Experts of a small language model: width 128.
Below are experts of layer 4 (counted from 0) of a mixture-of-experts language model. Rows are named router (the router's row for the expert), gate (a neuron's input weights, with its number), up (a neuron's input weights, with its number), down (a neuron's output weights, with its number) and show model dimensions 0-63. Each number is 200 + 20 x the weight over its row's rms, rounded and kept within 0 to 999.
After each expert's rows: "mostly gets" lists some tokens that are sent to it at least half of the time. This comes from a sample of Wikipedia text that the model never trained on.

# expert 14
router,197,185,239,224,217,217,236,192,184,178,215,217,205,185,224,210,197,193,197,204,212,201,237,168,195,219,191,178,212,202,239,200,199,190,193,204,189,194,211,196,205,216,193,175,182,217,207,255,208,174,167,192,181,204,198,216,236,170,193,188,198,224,199,231
gate5,188,218,167,240,216,222,218,194,167,241,186,195,208,196,234,183,232,176,190,191,206,168,206,200,215,206,208,197,214,173,203,181,175,186,210,179,167,191,232,211,196,176,198,150,212,199,200,191,236,209,200,171,228,225,211,185,228,203,216,199,188,199,228,183
up5,198,202,198,191,188,212,200,207,209,205,215,178,200,212,198,223,223,194,184,193,230,191,209,188,198,190,211,196,189,181,185,234,176,200,215,207,224,171,225,223,189,208,191,201,201,220,172,230,208,173,211,171,200,207,192,257,224,204,189,239,202,198,180,203
down5,181,204,206,178,175,231,207,199,180,206,194,188,184,189,219,193,217,189,198,202,208,214,198,175,139,213,220,224,233,233,211,215,187,248,226,197,200,205,204,179,203,237,203,195,225,191,203,159,199,209,188,168,211,203,190,181,190,195,165,156,193,188,212,240
mostly gets: " Total", "B", "Q", "Z", "H", "K"

# expert 15
router,200,175,238,247,182,224,207,197,190,215,216,237,190,204,177,188,202,178,214,206,202,190,234,189,183,218,208,188,190,184,228,220,220,206,211,238,203,189,214,177,209,183,199,189,194,198,237,205,215,185,189,196,186,197,213,239,208,163,223,181,200,210,191,213
gate5,202,233,171,224,187,195,201,164,224,225,203,189,217,207,211,169,199,171,183,199,212,197,227,236,216,196,234,217,214,204,201,197,205,198,218,196,200,212,190,200,194,184,223,200,217,176,177,163,218,200,197,205,206,189,217,189,228,234,200,191,206,217,214,187
up5,207,213,202,177,173,207,155,160,205,218,202,169,233,223,200,199,211,177,189,200,210,189,223,194,205,216,227,230,212,212,192,207,206,158,214,190,193,205,221,221,201,214,186,190,203,201,188,221,180,187,204,183,225,222,206,196,191,189,197,183,223,205,154,216
down5,172,219,202,185,189,179,181,194,197,174,222,194,177,208,199,205,199,206,216,225,209,186,171,213,199,201,213,188,255,222,222,200,170,187,190,171,194,175,251,179,207,186,181,197,191,182,165,174,169,199,159,152,222,249,228,190,171,204,191,183,188,199,223,204
mostly gets: ",", " but", " While", " and", " ,", "."

# expert 3
router,234,211,229,199,180,207,210,198,190,236,205,228,176,194,188,194,218,193,209,212,182,181,232,178,241,205,181,183,197,220,201,211,208,173,202,211,185,209,221,227,243,220,208,209,188,204,208,224,173,173,184,200,170,211,199,220,212,182,196,208,213,208,155,227
gate4,223,141,184,186,226,195,199,205,183,181,183,248,180,173,206,239,210,210,172,210,218,188,205,220,204,231,155,243,211,199,203,211,195,188,184,222,190,205,190,206,186,219,207,213,207,182,222,221,214,191,181,211,197,225,192,181,243,195,236,234,213,198,189,216
up4,221,240,203,164,172,207,184,203,217,200,200,178,190,220,168,158,230,210,195,187,184,226,210,200,176,177,176,202,232,191,197,214,213,219,182,191,141,196,224,203,189,179,180,196,191,218,198,212,213,184,193,227,214,204,245,225,212,185,215,204,207,206,197,184
down4,222,193,222,206,200,175,217,188,187,180,214,201,198,222,199,184,183,210,201,207,217,215,217,143,216,215,199,144,194,217,231,191,192,196,171,171,182,194,200,219,219,210,180,223,192,234,218,183,171,183,188,164,169,234,191,185,198,203,217,211,210,186,230,207
mostly gets: " United", " National", " York", " Indian", " America", " Virginia"

# expert 1
router,220,233,211,225,209,209,199,171,191,194,212,207,194,209,212,158,247,185,206,220,182,202,223,197,163,209,178,231,152,198,196,229,211,185,198,237,182,217,238,216,223,207,183,173,204,210,206,217,203,193,181,203,212,228,240,204,218,177,209,183,213,199,184,208
gate15,218,198,176,217,176,213,214,200,199,187,209,157,187,205,221,175,210,227,191,211,202,187,199,199,156,220,172,204,191,222,153,186,158,212,202,187,193,216,208,219,190,216,191,215,210,194,220,174,227,206,208,193,211,243,217,192,210,203,211,193,148,189,164,186
up15,182,210,193,203,177,230,221,198,191,175,197,210,183,222,219,173,229,233,168,225,171,232,196,220,204,185,169,251,220,236,215,237,195,215,178,197,210,195,226,184,204,215,219,187,211,200,202,150,196,196,184,197,197,228,198,202,181,189,217,200,211,186,204,207
down15,205,201,201,195,240,215,172,209,194,221,186,224,204,173,198,236,218,194,186,213,229,176,211,170,212,203,176,173,173,178,192,180,199,175,209,180,189,185,214,194,210,169,211,184,174,171,202,187,246,210,189,206,217,153,211,219,196,181,202,221,173,217,201,223
mostly gets: " up", " km", " life", " station", " off", " line"

# expert 11
router,208,198,211,223,218,197,198,168,191,222,200,196,200,181,185,193,192,172,234,199,187,174,239,168,229,199,175,202,199,218,216,204,233,179,207,220,185,190,181,215,217,225,209,179,205,192,229,221,198,207,182,188,193,213,201,227,227,198,192,165,223,185,199,223
gate5,199,219,150,229,180,206,197,171,188,202,212,174,233,165,194,176,226,198,201,206,217,188,213,204,221,183,204,219,211,182,225,168,206,172,217,188,176,207,215,195,168,163,215,185,214,196,171,182,211,194,170,172,242,195,197,181,226,183,190,189,184,206,202,166
up5,200,218,194,204,181,196,187,168,194,203,211,188,217,182,205,205,238,163,209,197,192,195,230,222,187,189,231,212,205,198,187,198,217,161,188,153,188,187,247,223,186,195,194,204,218,219,198,189,177,173,196,186,224,220,203,213,207,198,216,202,198,182,186,186
down5,179,212,223,167,205,184,180,206,211,193,176,244,172,234,207,211,189,199,202,228,223,177,180,167,207,213,224,202,215,221,214,208,167,223,185,192,210,228,212,176,210,231,208,181,219,177,191,185,169,182,176,175,179,209,199,195,188,183,179,181,191,174,219,235
mostly gets: " ri", " mi", "ration", " gen", " anim", " bra"

# expert 0
router,225,202,207,276,191,188,209,172,187,186,187,183,169,192,214,199,215,172,198,200,212,201,251,197,211,225,197,195,198,187,215,200,230,195,207,243,201,206,213,187,209,199,216,168,184,195,240,219,192,185,192,191,185,207,226,208,215,171,196,183,212,220,180,210
gate10,215,216,211,237,208,197,200,173,217,188,202,142,190,221,193,192,249,208,196,207,202,203,228,189,199,191,188,200,215,184,214,231,202,200,184,169,233,225,204,163,171,191,191,205,174,211,211,169,205,167,204,224,218,177,196,213,181,240,190,201,196,196,158,200
up10,200,227,182,239,151,192,167,163,233,180,180,191,201,191,189,197,206,208,210,176,178,191,195,179,198,251,161,217,211,203,214,198,231,205,193,179,209,207,199,184,236,206,177,172,241,192,214,207,211,206,203,204,211,202,193,176,224,221,204,183,200,185,205,190
down10,224,214,215,152,201,246,177,227,183,239,165,177,206,208,201,213,180,203,201,177,195,183,203,178,192,194,221,159,210,170,210,208,188,189,151,161,202,191,203,177,180,186,221,210,206,211,230,207,231,220,222,200,194,209,222,189,194,209,214,221,209,219,246,191
mostly gets: "=", "\n\n", " =", "Personal", " Votes", "\n "

# expert 7
router,199,174,215,232,191,184,207,183,181,191,203,218,175,184,189,194,224,208,194,186,181,178,222,184,218,225,183,162,183,218,218,221,224,197,174,206,177,181,203,215,227,216,158,174,181,183,216,234,180,172,199,191,194,238,233,206,225,178,210,197,190,218,195,218
gate15,177,185,191,233,202,181,225,178,189,179,196,172,184,213,219,168,186,214,164,187,204,214,197,200,167,206,207,220,189,184,165,207,194,217,206,183,200,211,187,207,180,203,183,226,186,236,182,198,205,186,191,211,174,212,216,191,181,219,167,216,176,204,182,217
up15,213,171,188,205,199,194,189,182,196,194,199,219,180,201,217,203,201,175,202,194,194,209,195,206,227,197,236,231,196,188,189,190,226,218,197,181,202,229,220,180,192,187,218,197,214,182,209,143,172,206,151,215,203,216,233,214,195,165,232,221,231,196,210,192
down15,224,246,214,181,190,215,177,212,194,209,190,217,180,189,201,219,195,205,235,219,198,189,200,162,197,201,208,193,188,192,226,196,195,160,182,211,188,218,192,198,220,191,191,187,177,204,187,168,234,192,184,172,215,207,187,199,201,192,192,230,181,195,211,201
mostly gets: " 6", " 4", " 7", " 5", " 8", " 3"

# expert 5
router,221,160,207,228,219,196,198,207,187,210,179,209,210,171,217,147,203,183,201,224,171,199,221,184,212,206,197,178,193,189,231,191,214,227,184,197,199,207,225,214,211,196,223,174,176,200,209,253,204,180,205,212,182,196,215,228,208,159,191,181,196,211,193,237
gate4,206,160,194,192,226,192,187,182,174,186,182,235,172,166,215,221,218,226,203,208,226,224,180,216,213,227,172,218,238,208,177,179,202,201,203,227,212,246,193,192,207,178,183,209,239,173,238,179,230,191,179,213,164,208,207,168,233,168,204,210,204,187,187,232
up4,240,177,204,170,185,190,206,189,194,204,179,161,190,225,192,192,215,194,198,219,164,173,219,189,173,178,229,206,212,217,209,202,177,199,200,222,172,189,222,184,191,205,201,195,193,221,185,194,189,193,214,192,193,220,234,254,194,223,207,179,217,192,195,189
down4,200,230,212,176,185,199,226,159,207,167,209,179,185,191,194,181,221,171,169,198,208,219,211,198,173,226,234,177,221,218,218,207,211,209,154,193,206,263,180,199,211,172,204,183,226,190,202,183,206,191,224,166,197,225,205,201,234,213,217,202,169,203,205,206
mostly gets: " such", " part", " own", " very", " few", " just"

# expert 6
router,199,175,242,199,179,182,208,203,193,201,198,232,191,207,205,196,208,194,185,206,188,173,234,187,218,199,164,159,168,199,207,198,202,196,213,213,203,194,211,203,247,243,195,189,197,197,242,243,199,168,191,211,182,212,223,231,218,209,198,195,219,212,177,223
gate15,199,175,179,228,187,188,229,234,197,202,220,188,183,212,185,202,203,209,137,195,202,189,202,183,173,180,200,234,177,224,164,188,207,219,223,209,185,167,224,214,174,180,211,196,215,242,223,199,205,201,197,222,212,209,202,185,221,229,191,168,184,205,189,224
up15,214,189,209,193,201,211,183,163,210,190,215,194,192,224,172,164,241,177,240,211,214,226,196,228,212,194,222,204,187,199,202,207,194,190,193,228,214,220,206,203,233,227,224,190,195,173,191,137,221,194,198,209,189,190,197,208,185,163,247,228,226,168,180,177
down15,199,211,200,211,222,192,169,211,218,222,151,237,197,191,168,221,204,176,229,183,179,184,200,188,202,174,174,198,193,214,212,191,170,147,184,206,186,202,185,190,222,206,212,135,205,223,195,198,240,209,195,189,197,203,196,192,230,189,229,209,228,170,249,195
mostly gets: " March", " December", " 2002", " August", " 2001", " Martin"

# expert 8
router,222,189,206,214,217,218,214,168,206,215,194,207,207,187,230,171,205,206,184,228,193,174,228,167,221,193,183,179,159,182,217,192,212,184,208,217,180,232,217,222,226,206,200,173,189,207,232,219,197,189,215,220,191,228,209,223,272,173,234,179,205,187,170,218
gate5,231,234,169,221,171,230,224,174,235,221,181,172,242,154,171,182,212,180,211,213,210,183,203,210,219,202,206,159,206,203,223,167,184,181,210,188,157,198,217,186,185,204,199,197,224,209,210,189,201,195,180,182,212,190,186,189,195,200,191,204,206,197,187,189
up5,209,206,196,219,183,213,206,199,225,205,195,198,191,221,201,198,212,178,189,182,230,194,214,199,174,205,254,212,232,193,189,199,179,194,210,166,217,215,218,241,186,194,197,220,214,217,210,223,193,182,183,144,217,213,186,217,206,214,176,234,197,231,200,170
down5,158,219,223,183,178,161,180,176,171,212,191,201,155,213,204,201,199,196,227,219,213,188,185,193,152,208,225,191,219,257,219,207,187,182,189,176,215,200,243,190,213,206,209,175,227,182,215,175,160,210,206,197,198,219,198,198,192,198,177,169,180,194,216,200
mostly gets: " att", " reg", " ass", "act", " prop", " pos"

# expert 9
router,215,192,221,230,202,190,251,184,164,183,199,225,187,185,200,186,207,169,194,185,202,176,224,185,195,219,178,173,192,226,206,218,213,199,180,212,190,201,223,191,218,205,160,179,203,202,203,220,200,177,197,192,216,216,201,206,203,174,204,211,225,202,178,214
gate15,216,159,200,228,202,175,206,165,182,203,185,191,206,225,232,185,192,202,175,204,220,178,187,198,181,206,213,239,191,205,163,146,154,223,213,226,207,201,194,222,187,213,234,207,217,202,220,212,214,207,209,199,235,205,212,211,187,207,202,184,171,197,176,235
up15,206,168,212,190,167,196,213,149,204,168,179,208,217,191,227,193,223,186,197,194,203,202,193,182,241,184,200,209,184,205,204,227,183,218,202,221,205,216,211,198,211,220,196,195,213,179,214,178,175,214,193,209,207,198,206,176,203,209,233,240,200,220,209,212
down15,199,234,224,183,186,183,194,186,224,204,179,218,185,202,229,209,209,183,212,221,205,174,178,204,221,208,190,152,196,220,201,204,190,155,194,192,201,198,201,220,194,183,202,174,176,190,213,171,238,214,188,198,209,197,158,160,232,166,202,196,219,192,207,222
mostly gets: " 978", " |", " /", " Yes", "-", " ;"

# expert 13
router,176,164,244,206,213,215,218,197,171,211,202,226,193,178,199,205,190,178,206,236,183,192,240,181,230,232,181,184,215,215,197,204,212,206,202,232,163,182,203,200,199,221,182,211,182,193,219,230,211,176,177,205,195,230,190,215,234,184,175,199,213,209,213,232
gate5,229,224,179,179,219,225,218,178,194,239,255,177,216,189,240,187,222,188,204,219,206,208,242,197,238,191,231,221,226,223,198,163,196,190,212,190,184,205,215,183,183,195,219,193,223,175,195,200,203,184,194,178,189,183,228,183,210,215,167,198,218,220,202,193
up5,224,214,204,192,170,180,163,177,202,213,206,170,181,208,189,200,242,164,203,202,198,220,230,203,186,176,217,256,206,208,197,219,181,186,187,166,198,222,227,209,189,216,229,210,212,202,168,170,177,185,166,184,206,197,191,195,232,194,195,238,209,212,182,166
down5,161,201,212,178,195,170,179,195,178,192,234,192,199,194,207,198,221,215,176,194,204,201,199,218,183,205,200,221,215,196,202,192,189,240,222,202,199,172,216,174,197,217,181,182,216,193,182,197,222,195,212,165,204,211,201,175,149,207,165,171,210,176,187,208
mostly gets: " Al", " Am", " Di", " JPL", " Sal", " Lo"

# expert 10
router,209,177,213,228,209,203,203,190,192,228,203,192,171,185,216,210,195,198,226,189,168,164,236,181,197,218,199,193,199,240,208,231,219,220,201,175,203,244,214,221,219,197,156,195,188,191,224,216,205,181,184,186,202,226,211,217,207,183,187,184,205,215,218,210
gate10,229,208,204,250,195,155,227,193,203,200,213,156,204,220,184,210,201,221,192,224,182,165,216,214,188,217,199,152,203,201,197,228,203,241,204,183,200,205,208,181,208,193,209,203,165,185,202,213,223,191,169,190,213,183,209,216,187,216,185,211,154,207,172,182
up10,191,199,193,220,146,186,177,202,216,187,191,195,202,197,190,172,195,197,213,216,175,185,190,194,215,212,194,230,177,189,210,227,224,212,208,185,198,177,177,209,194,211,177,169,190,183,204,204,183,186,218,182,220,206,196,176,199,235,202,183,216,195,191,153
down10,218,193,193,153,200,238,195,201,228,199,171,202,183,203,189,224,185,176,185,184,207,192,217,172,187,175,202,193,198,188,228,215,203,229,141,192,166,200,198,186,171,225,222,216,186,180,196,230,235,210,221,207,185,218,216,158,234,197,190,204,213,201,204,161
mostly gets: " the", " The", "The", " his", " this", " This"

# expert 12
router,218,213,194,235,213,201,200,182,178,188,229,231,175,185,189,196,182,204,200,216,193,155,219,183,195,185,202,175,215,206,208,196,237,201,213,226,205,225,216,187,214,195,200,154,171,171,191,237,198,170,205,213,199,200,224,215,241,158,174,179,201,205,183,229
gate5,211,231,201,204,189,248,193,182,194,245,207,184,229,173,186,177,205,182,220,207,197,186,212,189,205,179,212,202,182,206,191,177,206,195,202,195,207,199,223,188,163,182,220,195,209,179,195,194,220,188,188,172,201,231,211,201,186,201,192,197,195,203,216,207
up5,237,231,200,210,163,184,187,203,183,219,191,179,215,198,209,171,222,196,189,168,200,173,227,200,170,207,220,223,173,200,207,202,213,171,221,176,220,209,198,216,206,207,211,197,201,177,186,194,178,167,205,228,224,207,202,215,201,213,193,220,204,190,187,212
down5,178,232,189,178,217,175,177,188,214,180,233,195,167,215,179,191,179,214,209,224,211,183,184,195,176,215,228,215,224,247,215,219,167,225,210,156,219,212,215,178,216,190,191,145,221,187,186,203,178,198,187,176,207,196,206,195,171,199,186,150,176,204,198,195
mostly gets: "ted", "ated", "ized", "led", "ited", "cing"

# expert 4
router,220,190,207,230,212,177,224,177,198,221,211,223,201,191,196,191,216,197,187,198,168,177,228,201,219,233,180,209,182,211,208,215,216,175,175,187,188,205,227,186,218,207,183,164,199,193,240,224,221,181,195,179,173,204,197,217,204,151,200,209,204,234,204,223
gate5,188,213,173,236,193,219,184,166,215,216,222,201,218,195,192,153,206,178,186,206,223,194,200,201,221,181,198,193,228,166,192,195,186,202,196,198,183,210,197,176,182,198,211,210,194,213,195,215,239,186,189,171,230,214,204,176,224,216,187,208,211,194,218,208
up5,213,233,177,193,179,234,199,177,182,227,236,152,231,207,210,176,202,156,207,221,221,188,212,195,195,190,230,203,201,207,189,223,170,179,189,193,152,158,211,185,189,211,203,192,208,220,186,209,192,167,197,185,213,194,214,198,213,196,201,250,193,209,207,193
down5,190,199,216,178,179,174,190,225,196,196,238,191,166,218,202,208,197,170,211,241,221,215,178,210,200,210,212,215,212,221,200,211,204,205,193,164,208,186,220,167,226,205,186,210,210,190,200,180,180,213,213,204,195,209,219,163,185,174,205,163,201,189,207,197
mostly gets: " which", " by", " with", " during", " who", " when"

# expert 2
router,193,210,201,242,221,200,206,163,197,210,180,235,201,192,205,185,228,199,200,191,177,206,227,201,210,207,183,216,179,206,222,202,243,207,210,216,170,232,219,198,235,208,195,161,217,197,237,213,205,159,211,193,186,219,207,201,218,183,224,198,205,226,180,219
gate5,230,230,199,210,204,229,189,157,211,238,227,203,232,190,193,182,215,169,157,212,214,212,197,213,207,188,218,209,216,174,187,194,187,185,223,195,193,219,215,208,230,189,220,177,236,213,178,189,211,209,186,150,224,205,226,200,222,213,176,201,193,209,184,165
up5,206,223,199,187,181,221,194,202,218,220,218,157,233,198,184,197,214,165,191,207,198,194,215,183,191,205,204,223,206,203,188,205,198,207,215,207,161,205,238,239,191,185,185,172,211,182,167,217,179,199,195,201,222,210,182,209,218,207,193,235,217,234,204,183
down5,187,234,238,175,171,190,184,176,190,188,243,185,150,212,206,200,223,211,196,235,218,173,148,210,189,198,219,202,220,207,202,195,177,226,190,213,217,212,192,216,224,224,189,177,199,207,203,179,173,215,199,183,209,234,201,157,145,179,204,192,203,218,202,207
mostly gets: " \"", " be", " being", " [", " called", " been"